Weights of a small mixture-of-experts language model, trained from scratch on English Wikipedia.
Size: 13 layers, width 256, vocabulary 8192, 29.5M parameters.
Experts: 64 experts in each of 12 layers, 48 squared ReLU neurons an expert, 4 picks a token.
Below are experts of layer 4 (counted from 0) of a mixture-of-experts language model. Rows are named router (the router's row for the expert), up (a neuron's input weights, with its number) and show model dimensions 0-63. Each number is 50 + 12 x the weight over its row's rms, rounded and kept within 0 to 99.
Before each expert's rows: a language model's description of what the expert responds to. This comes from a sample of Wikipedia text that the model never trained on.

# expert 5
Description: Capitalized name beginnings. First capitalized piece of a proper name, usually a surname or given name in lists and tables, such as Ho(fmann), Tri(ckway), Sul(livan).
router:51 36 51 43 44 64 22 56 44 33 57 32 41 45 50 34 74 28 70 60 27 50 50 68 59 65 53 30 35 43 38 35 38 51 60 46 54 45 56 68 58 62 46 48 58 35 46 32 41 80 63 30 50 58 15 76 44 54 20 44 44 41 37 43
up0:48 42 57 52 24 75 51 46 42 45 70 45 44 54 48 46 74 66 59 24 42 41 63 52 67 44 52 49 61 46 44 43 36 41 54 30 55 59 42 71 39 54 32 40 58 42 59 75 59 62 55 56 57 46 44 78 57 63 43 64 65 40 29 52
up1:58 57 48 39 38 51 22 64 56 50 46 48 37 55 54 40 33 51 49 58 50 41 43 37 53 57 43 73 59 78 55 48 43 67 66 51 42 73 46 44 77 66 64 53 39 52 65 68 56 49 65 49 54 45 57 42 46 56 36 49 35 43 53 60
up2:65 37 66 44 41 45 21 60 55 37 51 58 56 26 55 61 58 57 59 50 53 56 38 70 63 52 41 49 52 59 33 56 66 58 68 28 46 55 57 63 55 62 54 54 67 47 55 49 48 65 61 18 55 64 17 69 68 55 34 27 47 47 55 37
up3:52 31 54 60 38 47 45 59 66 44 49 61 46 71 27 80 48 67 40 48 53 11 56 44 59 47 15 40 34 65 48 44 41 84 47 55 26 71 46 42 40 57 64 34 63 47 70 42 45 47 37 44 34 48 50 65 58 46 61 60 69 49 52 72
up4:43 29 46 67 33 45 48 66 56 48 65 47 35 53 71 53 47 42 74 55 28 53 53 47 46 84 48 59 38 44 44 39 53 46 66 32 34 17 37 45 53 59 42 40 33 50 69 52 44 52 43 54 61 36 50 69 51 24 61 29 45 55 52 69
up5:50 48 60 46 51 80 59 59 39 37 66 44 39 43 40 57 58 51 44 56 46 21 29 50 57 36 52 43 60 35 55 61 53 46 49 57 53 58 40 62 36 72 50 43 45 35 40 41 68 65 52 65 31 58 66 63 75 51 22 74 41 46 50 36
up6:58 41 39 46 22 54 56 49 53 40 70 39 49 39 60 39 63 57 65 47 59 39 36 57 59 65 59 32 52 50 58 54 50 41 60 59 46 61 60 33 67 43 66 55 51 49 33 42 53 78 46 42 53 75 45 47 46 50 61 53 56 65 37 61
up7:57 65 48 67 40 63 49 54 71 45 52 57 43 52 49 33 59 60 61 44 48 26 42 39 60 45 40 54 52 42 40 54 53 39 90 51 43 53 68 61 63 47 67 65 24 52 45 57 62 56 52 43 75 57 46 52 59 45 64 31 35 84 40 51
up8:59 47 46 40 66 39 50 70 53 33 75 47 47 46 57 50 75 57 40 46 38 31 55 53 35 61 39 65 44 59 59 54 51 39 47 53 45 33 51 33 57 63 58 52 45 58 63 53 48 51 37 58 61 52 48 43 38 67 27 40 61 50 46 55
up9:40 55 61 63 39 52 35 66 45 40 54 69 54 57 58 44 64 66 57 38 44 51 61 33 64 49 66 33 44 64 56 62 55 57 50 53 56 44 63 64 55 43 42 40 61 35 61 45 37 69 66 64 27 68 33 67 68 54 74 62 65 67 26 61
up10:47 58 55 39 35 41 29 54 45 31 66 59 67 57 69 46 59 36 68 51 26 22 40 72 56 67 66 33 31 45 54 37 46 67 46 70 63 68 49 79 60 69 42 41 75 56 40 45 63 41 63 32 51 53 45 44 27 72 50 44 57 55 68 37
up11:58 37 33 58 39 56 03 48 52 38 50 60 59 53 49 62 48 36 64 18 41 59 42 66 59 34 58 50 44 41 56 42 60 69 53 42 71 39 53 56 56 59 53 37 59 39 53 73 41 65 48 49 40 47 45 57 50 41 29 43 37 53 38 45
up12:58 44 29 51 34 68 46 79 47 21 54 32 38 29 34 66 54 69 45 35 33 23 36 64 76 49 55 35 39 41 52 51 30 65 54 52 54 57 60 34 61 56 49 36 53 41 72 43 45 62 49 35 58 62 46 44 47 56 52 37 45 48 49 39
up13:44 68 56 57 56 48 48 73 66 51 37 50 53 72 57 56 49 53 72 39 48 52 45 51 57 41 35 54 44 57 52 40 39 79 48 46 47 55 44 49 45 60 47 44 46 70 17 59 64 61 39 41 47 56 50 49 54 62 42 28 46 65 49 47
up14:38 47 52 46 39 71 50 63 76 53 41 39 43 59 42 74 57 54 56 57 57 34 37 48 59 47 32 42 37 64 43 40 33 49 82 47 28 61 51 61 62 61 62 34 54 47 63 55 47 59 55 45 61 32 47 59 41 55 35 61 56 33 49 56
up15:36 51 44 55 40 68 44 64 68 54 59 45 28 49 58 63 39 69 39 53 51 30 42 45 48 45 14 62 40 44 60 59 63 58 76 53 67 45 35 59 61 55 60 30 47 44 31 58 59 36 45 55 41 72 44 46 81 59 19 64 61 52 27 52
up16:56 52 52 80 37 66 27 49 70 28 75 26 62 30 64 53 49 47 39 60 33 53 60 67 52 38 73 46 44 65 35 51 33 53 46 54 59 34 72 57 54 59 55 27 43 49 50 44 40 55 70 52 37 66 54 70 56 55 52 52 45 27 39 47
up17:54 38 21 61 48 52 40 31 43 43 58 57 36 57 23 57 48 65 71 37 46 30 41 74 63 51 49 52 37 33 53 52 29 61 66 57 49 45 58 61 69 35 41 57 50 48 61 54 56 50 61 58 69 62 38 53 56 32 31 37 52 51 38 56
up18:27 33 81 64 52 63 44 54 49 06 65 59 41 56 48 44 67 32 62 58 58 30 38 71 43 57 50 34 46 53 53 49 55 37 31 48 73 73 44 40 47 66 62 44 56 62 46 33 33 68 63 45 53 59 53 49 44 61 38 47 42 35 54 51
up19:63 41 61 38 38 55 51 52 70 42 65 52 56 41 60 40 62 67 54 48 63 46 42 55 52 64 37 58 39 24 39 33 31 27 50 51 40 59 73 67 36 69 61 66 47 23 40 51 49 46 46 66 54 57 30 59 39 36 53 54 50 45 34 72
up20:68 49 42 53 36 56 49 52 55 45 77 43 42 49 18 44 63 40 32 43 47 52 51 68 64 83 41 51 36 56 47 43 48 52 49 52 42 61 39 43 52 37 54 44 56 60 56 61 53 48 57 51 42 34 55 64 71 51 33 46 41 42 48 66
up21:33 32 56 54 39 51 44 72 57 46 67 31 49 27 66 22 66 42 48 46 53 51 46 52 82 69 24 48 39 56 47 67 41 69 54 59 67 45 43 56 57 41 51 31 64 60 50 56 55 53 55 28 67 57 34 58 39 41 45 42 58 41 52 33
up22:52 50 50 64 41 61 45 46 68 49 59 48 68 52 45 64 49 42 50 48 66 49 57 71 68 54 45 55 50 54 79 42 47 53 54 39 56 65 33 26 50 60 38 47 49 54 51 73 53 59 53 36 67 63 61 45 27 53 50 46 45 48 32 64
up23:58 47 31 45 17 56 54 72 69 42 70 40 41 60 41 62 45 26 37 70 34 75 49 48 26 58 31 42 63 49 49 36 48 62 59 46 57 32 61 62 81 58 44 51 42 48 44 53 36 61 37 30 61 42 37 54 58 30 38 39 61 57 39 41
up24:56 37 75 53 42 54 55 51 54 37 61 52 57 36 51 48 59 66 58 35 40 57 77 35 73 58 56 48 60 37 60 30 43 49 51 42 64 66 40 49 46 45 59 46 58 63 42 37 72 40 49 26 53 61 56 54 53 75 61 55 39 68 72 44
up25:45 52 46 69 35 22 35 68 78 38 44 53 66 51 46 48 57 58 36 39 51 48 54 77 63 34 49 61 57 45 56 51 42 52 51 34 44 68 50 45 56 69 54 46 49 47 54 53 42 51 30 54 49 48 46 50 44 52 39 44 69 47 55 37
up26:67 73 36 65 64 45 44 75 49 57 68 63 39 67 69 60 38 55 48 42 43 37 35 66 62 49 64 39 54 56 51 60 53 47 51 46 47 68 38 42 58 71 54 47 41 26 65 38 61 40 51 43 52 51 39 45 61 40 33 65 66 50 47 65
up27:49 59 44 45 46 55 51 66 52 47 62 42 46 63 39 40 28 58 65 42 48 42 50 40 59 48 18 36 39 61 67 56 51 61 47 49 30 47 40 40 53 47 35 65 63 56 42 51 38 43 41 38 61 53 37 52 51 51 24 57 71 71 33 66
up28:38 49 42 34 49 49 27 60 49 49 61 42 25 61 48 54 63 48 56 44 57 36 40 56 48 80 57 46 62 40 49 61 49 35 44 47 42 50 38 70 38 69 59 53 49 42 45 62 42 36 66 67 49 54 58 61 63 69 49 43 54 43 56 63
up29:49 31 38 73 52 60 43 77 53 52 66 49 39 20 53 36 52 39 63 48 44 71 42 63 47 49 49 37 33 47 45 50 50 69 59 37 52 59 53 46 60 42 54 40 66 56 37 36 17 70 54 33 47 51 23 63 65 34 46 47 48 44 41 47
up30:50 57 47 60 50 38 44 55 80 25 64 50 29 51 42 62 42 55 54 38 57 47 46 60 57 57 40 44 31 65 49 53 54 71 52 65 33 72 30 45 59 61 50 49 50 55 39 46 73 66 57 46 38 42 28 50 56 66 26 49 57 29 26 70
up31:56 50 20 56 40 34 44 61 61 46 78 44 26 50 22 56 57 45 49 49 43 49 41 65 55 37 48 65 34 53 50 70 40 39 66 72 39 67 62 57 62 67 47 42 62 52 56 46 46 69 46 48 58 37 43 66 65 81 45 55 69 59 39 66
up32:58 37 44 59 62 41 48 46 65 38 54 33 59 42 39 35 56 43 45 49 35 19 61 65 48 49 40 49 37 43 66 38 66 60 56 43 44 37 46 46 54 62 46 36 54 34 42 34 47 61 56 51 25 64 45 57 50 73 43 83 34 45 67 69
up33:32 42 40 62 20 59 28 65 68 20 45 33 29 56 46 46 52 52 41 44 49 39 67 38 54 56 30 45 32 44 58 64 59 62 51 53 55 46 54 53 63 54 34 29 37 55 51 46 44 45 50 60 42 56 59 43 71 61 41 49 58 33 44 71
up34:30 24 56 59 45 46 54 52 63 63 59 33 50 53 40 27 46 27 46 31 53 41 44 51 50 40 44 45 40 65 38 33 48 63 71 16 37 45 50 40 46 48 67 41 45 51 44 46 45 70 70 45 51 32 43 44 54 40 36 63 38 53 41 50

# expert 58
Description: Medal and place words. Nouns like place and medal in sports results ("Gold medal – first place"), plus commas, opening parentheses, degree signs and was or is.
router:56 41 57 55 63 29 33 42 46 67 55 63 32 43 61 70 56 55 74 35 66 38 61 61 43 56 64 63 52 46 39 47 47 58 48 61 74 39 62 57 37 39 38 65 66 54 57 41 27 42 46 55 23 35 48 41 52 59 57 53 33 41 62 49
up0:73 52 33 48 39 48 56 42 45 60 49 39 41 64 48 56 39 50 68 45 54 32 48 66 62 33 48 51 36 57 46 65 62 31 63 36 42 34 22 55 71 68 37 80 61 40 63 61 50 67 76 48 61 62 48 35 36 60 25 67 78 47 38 81
up1:56 49 53 40 58 59 50 70 44 53 60 35 49 61 55 45 52 65 46 66 39 61 48 68 61 48 43 63 44 63 61 52 60 59 65 50 43 54 22 46 43 61 54 33 71 54 54 48 56 46 45 73 53 46 43 42 42 56 32 59 51 60 60 58
up2:62 40 53 74 44 51 49 33 65 33 57 39 42 58 52 51 36 45 61 28 49 39 41 58 47 54 55 61 58 40 45 51 35 60 34 33 59 48 83 41 42 59 46 43 60 78 46 66 48 56 39 56 35 43 60 71 52 30 57 51 37 46 36 62
up3:63 39 64 57 41 65 47 75 49 45 66 60 28 61 42 67 59 51 61 50 58 25 61 54 47 71 47 58 48 61 54 64 60 65 62 35 54 52 44 76 44 66 45 56 56 47 49 62 25 42 36 56 66 52 68 49 41 51 45 39 77 27 55 57
up4:40 51 32 76 42 62 36 56 40 59 56 60 45 28 35 42 37 60 58 58 53 54 37 47 47 47 39 55 50 44 53 28 42 40 60 50 55 45 81 22 46 57 60 33 60 41 60 36 41 62 54 62 79 48 47 35 35 41 39 60 56 32 53 55
up5:53 55 45 40 39 50 57 83 58 59 51 31 52 53 56 49 50 56 55 41 37 45 43 39 63 51 48 48 43 50 57 53 50 61 66 52 47 64 52 46 43 71 61 58 59 63 51 38 49 60 52 41 45 69 29 39 62 57 46 56 56 45 30 45
up6:75 54 53 68 46 59 43 61 69 50 63 19 51 43 50 46 42 62 57 53 43 46 36 54 46 41 31 61 63 55 62 66 66 56 39 47 53 56 47 56 42 69 62 42 54 59 42 48 50 47 81 66 50 53 43 45 53 56 35 43 65 34 61 86
up7:37 54 54 54 32 39 49 75 56 51 49 45 40 43 55 53 25 56 39 54 41 39 60 62 58 52 41 62 55 38 44 42 50 33 43 58 44 60 42 36 68 73 56 35 56 57 54 53 38 47 53 48 39 77 35 52 25 81 39 56 47 59 60 75
up8:55 55 45 59 41 41 52 54 67 69 48 36 46 79 52 65 59 52 67 41 61 48 52 59 59 52 63 58 40 42 44 41 41 48 56 56 46 72 58 67 63 82 45 53 59 71 36 60 46 48 52 45 61 66 45 54 62 53 29 67 55 60 54 54
up9:68 41 39 56 44 32 31 61 45 51 47 39 55 66 40 59 65 40 61 59 50 53 19 56 53 62 47 56 56 45 56 46 49 81 39 48 35 49 29 42 43 89 28 58 60 63 43 58 48 61 66 68 56 50 52 40 49 72 20 74 40 45 66 71
up10:73 66 53 69 48 27 43 54 32 45 60 34 72 43 31 51 51 39 52 30 45 59 32 38 63 68 53 69 66 42 45 62 64 54 53 58 57 51 51 44 56 55 58 61 50 57 47 54 55 73 49 44 57 54 40 35 45 47 55 72 51 54 51 18
up11:55 46 49 72 27 52 45 48 55 50 51 52 60 34 49 72 35 42 41 57 54 64 52 43 41 39 28 40 45 60 30 47 41 66 58 44 52 59 44 43 57 58 56 62 64 59 56 44 35 47 57 53 51 40 43 50 50 60 27 44 76 55 27 64
up12:37 53 18 61 30 59 39 61 52 50 46 27 64 74 44 69 24 55 47 53 52 39 40 64 64 53 58 43 50 62 59 35 55 53 49 38 66 67 53 56 44 47 46 54 50 50 37 61 47 49 33 45 39 72 43 43 60 52 51 47 37 56 42 59
up13:62 53 49 67 46 47 48 58 41 45 46 40 46 52 48 82 34 57 57 20 50 51 64 53 45 48 36 46 41 45 59 70 40 58 48 68 65 49 52 33 77 73 53 48 50 43 69 44 45 63 79 43 53 48 44 40 69 44 40 64 71 72 63 58
up14:59 29 66 56 39 60 55 65 43 37 57 39 49 46 45 29 51 42 53 51 36 54 61 25 43 42 53 62 33 41 63 69 45 52 51 40 46 65 27 43 63 31 53 32 37 42 44 35 24 54 52 57 49 50 43 58 49 60 49 50 42 47 49 55
up15:70 60 41 56 30 50 39 71 37 56 47 28 71 55 41 59 38 59 73 38 44 47 48 66 72 53 42 60 24 47 70 50 43 54 74 36 60 53 47 50 52 68 53 33 46 52 59 40 45 29 71 50 50 44 47 65 49 82 46 58 58 58 50 46
up16:77 72 47 73 38 43 36 76 43 54 72 63 41 40 55 54 29 53 55 45 40 37 48 54 48 57 44 56 40 60 50 52 34 51 54 56 51 50 53 55 48 53 33 51 66 52 34 63 61 63 65 55 54 41 34 47 30 57 34 47 35 47 46 60
up17:35 46 46 40 26 58 47 60 52 44 62 56 58 65 55 40 34 53 34 58 40 26 35 52 48 65 49 60 26 67 48 79 36 66 39 30 56 51 55 46 60 53 60 57 50 57 43 65 38 41 67 55 49 54 38 59 40 53 85 52 59 47 52 70
up18:40 45 53 67 40 38 38 59 54 57 61 61 35 43 40 63 30 58 34 21 44 57 42 46 68 60 30 50 41 46 69 59 46 55 43 37 58 67 49 68 50 53 39 41 42 59 66 64 54 51 60 29 70 51 43 50 61 65 42 57 73 47 35 46
up19:43 62 35 31 65 29 32 64 49 56 54 31 53 45 35 75 48 32 55 45 23 69 43 57 37 60 24 59 48 65 64 56 56 66 57 49 62 74 52 51 41 70 73 62 61 34 62 46 52 45 28 55 29 36 32 47 56 45 42 82 58 44 58 69
up20:50 53 52 60 32 50 36 57 78 61 47 47 67 25 38 58 40 52 59 50 51 24 55 23 65 62 37 60 36 57 75 48 43 69 50 51 63 50 33 42 42 40 42 38 65 58 34 57 47 56 49 55 43 63 62 49 23 62 26 46 55 26 46 71
up21:45 51 57 58 36 61 38 72 59 28 36 55 68 39 50 43 45 55 62 53 49 28 49 54 87 56 35 66 42 56 59 46 58 64 49 57 60 55 50 27 50 45 32 56 81 57 32 49 62 29 70 53 65 49 48 65 55 46 27 52 51 42 29 44
up22:50 59 35 65 34 59 61 69 59 33 58 44 42 65 59 42 49 52 47 36 33 41 53 52 58 67 39 58 42 55 60 31 60 57 49 33 38 76 42 41 46 47 48 41 69 65 50 59 35 43 38 39 46 54 45 50 59 40 50 41 44 54 39 65
up23:84 65 17 50 50 58 35 67 36 34 46 43 80 64 34 70 64 70 60 60 32 49 51 56 63 72 67 53 42 22 59 52 40 72 53 46 35 37 47 48 48 69 54 34 60 64 46 60 38 69 66 36 55 49 37 66 32 50 34 64 52 52 63 75
up24:22 63 57 60 36 64 35 65 70 55 64 40 37 46 54 46 44 65 79 29 54 47 64 36 70 38 55 52 36 47 72 57 62 68 27 35 45 38 38 59 55 54 53 60 70 34 50 55 71 67 74 39 36 50 38 40 51 43 33 51 65 47 50 67
up25:67 69 53 46 47 45 47 76 34 45 40 31 31 51 47 24 48 37 53 46 54 50 31 60 69 32 52 67 49 43 42 55 44 39 45 69 59 59 34 48 36 42 61 41 44 32 61 54 66 52 48 31 66 46 42 61 42 47 32 68 54 47 51 36
up26:64 64 29 34 35 56 49 75 70 41 64 28 37 53 33 50 43 49 49 59 53 60 50 65 52 37 35 30 47 31 58 35 46 52 40 61 60 39 46 55 41 37 40 64 57 60 46 44 57 59 40 57 50 66 50 65 54 54 52 62 73 53 27 69
up27:41 31 39 88 56 52 16 66 42 49 56 51 48 32 42 60 71 41 61 36 54 51 48 41 37 58 52 61 54 54 40 47 47 58 51 49 59 56 66 55 31 61 56 73 45 69 36 60 44 34 47 54 53 47 49 35 29 60 63 66 30 44 57 59
up28:36 43 29 57 54 63 13 22 77 57 62 43 62 46 37 44 60 61 54 50 64 37 50 68 54 44 58 49 50 64 49 58 44 88 47 46 54 35 46 69 52 54 52 53 48 41 63 56 38 45 52 51 39 61 56 49 34 50 53 44 61 41 50 60
up29:40 57 61 54 35 47 36 72 55 58 78 32 45 50 60 71 43 83 57 71 28 63 42 54 43 43 33 56 42 81 33 31 55 78 74 44 59 63 50 46 51 32 39 42 58 58 45 43 53 54 38 51 44 48 52 46 38 61 40 53 43 43 37 56
up30:64 63 65 76 55 51 59 54 61 54 45 46 49 43 37 51 46 59 58 37 39 43 60 66 79 68 43 57 32 45 61 43 50 52 56 54 41 42 47 27 60 45 43 35 45 60 31 64 49 57 62 48 58 50 28 55 43 76 17 68 71 57 42 74
up31:39 52 37 34 43 61 57 66 70 47 51 37 43 58 64 42 50 55 43 29 34 44 42 44 80 50 32 51 40 55 49 49 29 77 44 39 76 60 59 42 55 63 19 22 47 53 21 65 51 64 68 71 62 50 50 41 45 67 27 48 45 40 37 49
up32:46 49 60 38 38 59 71 71 49 58 64 40 59 43 54 52 39 61 37 29 35 42 56 54 56 46 47 45 45 69 74 58 41 57 82 33 37 56 59 35 31 52 53 46 75 50 45 42 64 72 52 65 40 38 79 51 69 74 24 54 55 58 49 83
up33:71 68 40 39 36 56 25 76 67 50 66 44 32 53 49 57 57 61 55 58 34 47 34 50 49 19 42 50 57 62 55 73 59 60 58 45 32 48 64 57 51 50 52 55 53 71 37 40 54 56 54 53 43 52 28 50 64 77 33 56 51 49 60 59
up34:54 61 34 47 59 40 41 84 63 36 49 64 52 41 42 42 41 54 50 34 28 46 59 63 59 55 32 51 48 64 53 50 40 54 49 40 71 44 46 43 61 44 45 36 74 49 37 51 63 46 63 59 47 36 45 43 52 59 32 57 27 58 52 74

# expert 3
Description: Foreign name onsets. First pieces of non-English proper names, often after hyphens or "Al-"/"de", such as Al-Ahli's A, Abu Dhabi's Dh, Beinn.
router:43 46 71 44 59 52 41 48 43 56 59 64 40 60 58 53 66 48 53 47 48 47 74 43 43 53 58 53 48 48 32 42 51 37 65 38 53 46 62 54 48 43 26 61 51 72 45 58 61 71 57 42 50 50 42 32 61 62 22 63 65 45 39 44
up0:58 70 35 50 31 62 48 55 59 35 67 58 38 60 59 61 50 54 43 57 72 35 44 54 78 39 42 57 42 54 49 39 24 59 52 18 47 45 44 46 67 64 48 50 70 75 51 79 63 54 72 45 26 47 40 59 59 48 37 47 51 44 33 35
up1:53 66 29 52 32 59 40 58 44 57 60 46 08 67 32 62 40 73 45 55 33 53 41 75 62 69 49 41 34 72 55 62 64 57 47 55 43 66 44 53 70 63 30 46 43 59 54 49 58 47 42 43 37 55 37 40 49 66 60 33 45 62 46 74
up2:42 53 57 77 52 52 38 97 44 49 44 39 34 59 43 53 42 39 65 52 47 38 43 53 58 63 35 44 59 69 76 39 44 65 42 50 53 54 51 59 50 56 44 43 60 36 49 52 52 44 57 60 42 44 64 31 40 49 48 55 46 42 49 39
up3:35 52 39 57 60 37 48 67 56 47 65 52 53 61 62 64 56 54 34 30 53 26 65 31 53 54 39 50 30 59 47 50 37 81 72 43 45 45 38 54 53 52 57 49 66 54 37 38 54 47 46 49 38 33 51 65 66 70 45 55 52 50 47 79
up4:45 46 44 70 49 56 45 79 69 48 63 50 60 44 49 32 52 51 38 63 42 46 44 19 46 45 75 55 37 70 56 33 50 63 52 30 44 64 46 43 45 49 25 35 48 53 41 60 50 67 69 25 52 55 40 51 55 42 55 42 57 52 41 47
up5:37 77 51 59 46 47 41 73 62 42 58 43 61 68 50 43 38 52 63 64 57 12 48 41 64 59 46 60 56 56 73 54 37 54 58 55 51 55 43 44 40 52 51 53 56 50 47 66 34 59 44 55 69 46 57 61 54 37 39 54 73 34 27 52
up6:46 63 46 48 43 44 30 51 72 34 71 53 34 46 34 59 56 54 41 51 61 42 64 39 49 61 58 51 52 39 54 37 31 28 55 54 55 58 32 51 49 30 58 58 51 44 25 44 58 72 48 52 59 68 48 47 45 52 45 65 55 44 51 61
up7:47 45 56 60 27 46 55 56 33 41 37 33 64 63 68 66 61 71 63 50 51 27 61 63 51 43 54 41 41 64 55 08 40 74 45 33 32 61 60 35 71 67 50 60 63 27 28 58 48 49 69 52 57 36 57 62 59 53 30 41 35 52 49 52
up8:39 26 41 59 25 64 54 47 47 42 60 58 57 42 70 19 56 60 42 31 51 57 66 67 52 38 46 53 22 63 48 56 51 53 60 32 49 55 70 49 49 67 48 45 45 54 37 63 54 61 52 62 46 40 55 32 41 48 32 67 53 44 31 54
up9:68 44 44 72 42 53 60 60 66 37 59 45 60 68 60 51 48 41 34 28 82 33 34 55 67 63 52 55 44 46 54 61 48 65 66 68 42 60 36 35 36 61 59 52 64 40 58 54 46 57 63 40 43 16 41 43 62 49 41 41 43 39 34 54
up10:48 41 52 73 59 55 20 78 50 55 58 52 52 31 59 55 64 40 56 34 55 27 45 62 51 77 44 41 61 43 40 65 59 27 53 40 50 90 31 59 39 45 63 34 59 63 55 41 58 60 76 42 49 43 61 42 64 68 36 72 62 44 47 38
up11:48 31 22 44 48 57 40 46 53 41 59 39 63 48 54 52 60 59 52 43 67 49 24 51 60 57 45 50 49 53 35 56 61 45 56 48 54 50 62 62 46 59 44 33 72 40 42 47 54 58 68 49 56 72 65 58 32 43 32 50 43 50 52 39
up12:49 19 26 60 59 40 46 72 84 56 59 45 65 64 51 68 67 42 57 35 45 56 35 60 36 38 49 29 62 62 46 52 54 47 39 30 47 51 38 44 41 51 47 59 54 35 68 69 45 72 49 52 74 45 42 34 59 53 57 27 37 40 48 47
up13:53 54 50 60 36 60 30 57 62 46 51 27 47 61 51 58 36 47 62 37 33 50 61 46 48 53 41 65 44 48 48 47 68 69 46 45 52 61 51 47 28 41 53 50 53 56 46 60 54 74 67 51 52 56 40 41 53 62 38 63 51 43 47 44
up14:57 53 51 59 64 46 39 51 46 48 78 67 56 55 43 61 40 71 46 32 49 48 55 41 75 64 48 58 50 70 50 40 35 50 61 50 34 36 47 40 61 44 37 63 61 58 47 55 76 43 50 49 58 52 46 51 81 57 41 37 46 35 45 54
up15:73 43 47 55 52 64 49 61 45 44 64 51 65 48 64 66 52 41 43 45 43 53 43 38 63 62 51 41 57 51 48 46 37 57 52 61 48 48 40 68 70 45 28 38 64 47 39 49 49 79 44 38 41 45 49 57 54 36 37 53 44 38 32 52
up16:51 49 43 54 27 43 36 83 76 31 47 25 23 60 42 57 39 64 42 59 43 46 67 51 50 36 39 51 44 48 60 52 40 56 48 52 32 50 68 53 43 57 48 49 60 50 52 49 54 57 34 25 32 26 43 48 62 52 32 52 44 39 37 71
up17:50 43 36 65 43 63 36 49 69 34 40 35 55 65 38 54 39 58 49 66 44 58 71 60 63 44 53 50 37 61 49 61 44 52 53 49 52 63 54 36 49 55 39 49 61 64 48 60 41 52 51 67 50 58 46 54 52 50 62 47 49 44 44 73
up18:47 44 28 64 50 67 57 91 52 44 45 42 41 24 34 54 66 56 44 61 47 36 58 32 52 59 28 77 45 76 57 63 58 69 35 48 56 58 48 48 53 65 55 68 56 44 46 44 44 46 45 36 38 35 37 70 45 40 48 40 59 63 30 70
up19:34 54 56 53 46 54 24 57 52 36 66 61 46 49 69 55 43 49 57 53 63 68 58 51 59 53 39 37 42 47 35 59 64 63 46 44 42 58 57 58 16 75 73 52 54 42 48 56 67 45 66 58 52 52 38 35 70 50 43 53 34 37 39 45
up20:50 59 35 54 51 74 34 69 58 37 45 48 64 66 36 51 47 50 43 55 50 65 36 50 53 80 46 60 35 48 41 57 35 62 60 54 58 71 29 24 60 72 52 38 65 41 37 58 54 36 57 58 42 41 48 61 65 60 57 56 54 50 21 49
up21:49 39 41 57 58 26 47 66 43 37 45 29 39 50 43 34 57 45 62 45 53 36 13 42 67 56 34 59 46 66 46 56 27 51 72 35 45 63 57 43 53 57 43 43 42 60 57 44 64 40 63 38 42 55 37 32 51 49 42 37 59 49 38 62
up22:49 31 48 69 45 51 23 58 37 30 52 34 49 37 59 60 55 35 48 32 56 54 53 42 33 52 44 75 51 52 60 35 40 64 46 49 47 44 39 48 55 53 50 45 33 66 46 70 62 60 46 45 42 48 31 46 64 54 19 49 68 43 52 57
up23:43 41 62 55 43 36 07 44 43 44 59 46 43 55 69 53 54 67 53 25 53 45 51 42 52 56 47 40 29 48 31 54 47 38 56 33 42 50 57 43 55 46 47 57 53 52 53 54 58 55 69 35 50 55 45 67 60 60 31 60 74 53 13 55
up24:48 36 50 54 23 85 23 65 71 52 56 40 48 50 65 35 66 30 72 40 59 47 51 44 52 64 55 41 64 36 48 52 56 43 50 28 39 52 66 64 59 45 41 66 71 46 30 46 46 57 42 33 46 67 31 37 64 55 45 47 42 49 38 34
up25:51 53 38 49 31 65 52 72 67 49 47 51 41 72 40 44 38 50 60 56 60 37 56 50 45 59 58 48 52 45 38 48 40 76 28 37 31 55 48 56 51 56 68 62 68 49 53 67 63 44 53 46 35 38 52 60 60 61 46 48 66 43 40 65
up26:57 49 46 39 43 46 60 60 50 30 46 48 57 60 40 64 57 55 44 57 49 56 41 72 50 49 43 46 48 52 23 57 36 56 64 46 51 74 38 37 60 65 42 43 66 72 50 46 50 53 43 38 42 59 43 66 61 64 48 55 50 59 51 67
up27:60 30 32 60 44 41 47 58 94 32 52 56 52 58 43 40 63 73 57 35 62 43 51 50 72 56 41 37 41 59 70 30 47 71 67 73 44 44 41 41 47 51 37 47 49 42 50 40 52 44 39 40 63 47 48 51 32 55 57 39 65 50 49 44
up28:84 47 26 42 54 52 38 76 46 53 57 41 62 42 39 67 26 87 54 37 17 46 48 40 59 56 65 44 54 63 49 56 46 47 67 67 42 67 14 41 54 55 17 08 56 67 55 67 35 48 42 52 26 58 35 43 48 60 38 78 49 56 25 42
up29:42 60 60 42 39 60 47 38 67 31 41 56 57 42 42 38 52 55 53 67 36 29 54 50 50 47 39 70 59 62 59 26 56 73 39 34 59 59 69 69 61 80 63 64 66 48 45 26 53 28 58 57 42 51 39 54 56 56 51 49 52 42 45 41
up30:46 59 26 54 38 63 48 71 64 50 33 46 52 49 47 63 27 56 50 55 49 48 56 42 43 55 33 31 42 53 57 69 59 56 58 55 56 45 53 64 56 54 61 46 71 64 38 57 52 45 40 44 51 59 47 59 49 59 46 47 45 32 51 59
up31:71 31 47 59 40 71 49 59 56 46 49 57 55 48 65 44 75 56 79 51 41 37 75 37 59 49 64 50 50 41 44 62 44 59 52 46 52 49 39 61 61 41 41 52 37 70 68 63 41 69 49 22 67 27 54 52 63 61 45 66 74 51 53 45
up32:46 56 39 36 25 61 47 72 74 52 61 60 37 33 37 55 31 54 51 44 56 31 50 44 47 61 67 57 52 50 58 57 37 51 50 37 41 49 30 50 47 60 56 24 72 59 46 58 39 48 72 44 48 52 54 39 63 74 51 72 47 52 41 78
up33:52 56 55 54 39 51 73 63 67 47 66 58 70 46 59 48 32 59 59 61 48 32 48 42 75 59 35 42 29 48 43 48 36 60 38 58 62 58 34 52 48 43 46 44 61 40 39 61 54 48 59 51 34 54 45 48 53 43 35 56 60 66 54 60
up34:51 36 57 54 43 62 49 82 42 52 62 48 43 43 48 33 30 52 54 35 38 36 36 69 70 67 50 24 46 28 37 45 52 56 53 35 47 26 34 62 63 36 43 62 55 60 56 50 51 44 61 55 44 56 35 46 64 50 37 58 54 45 35 42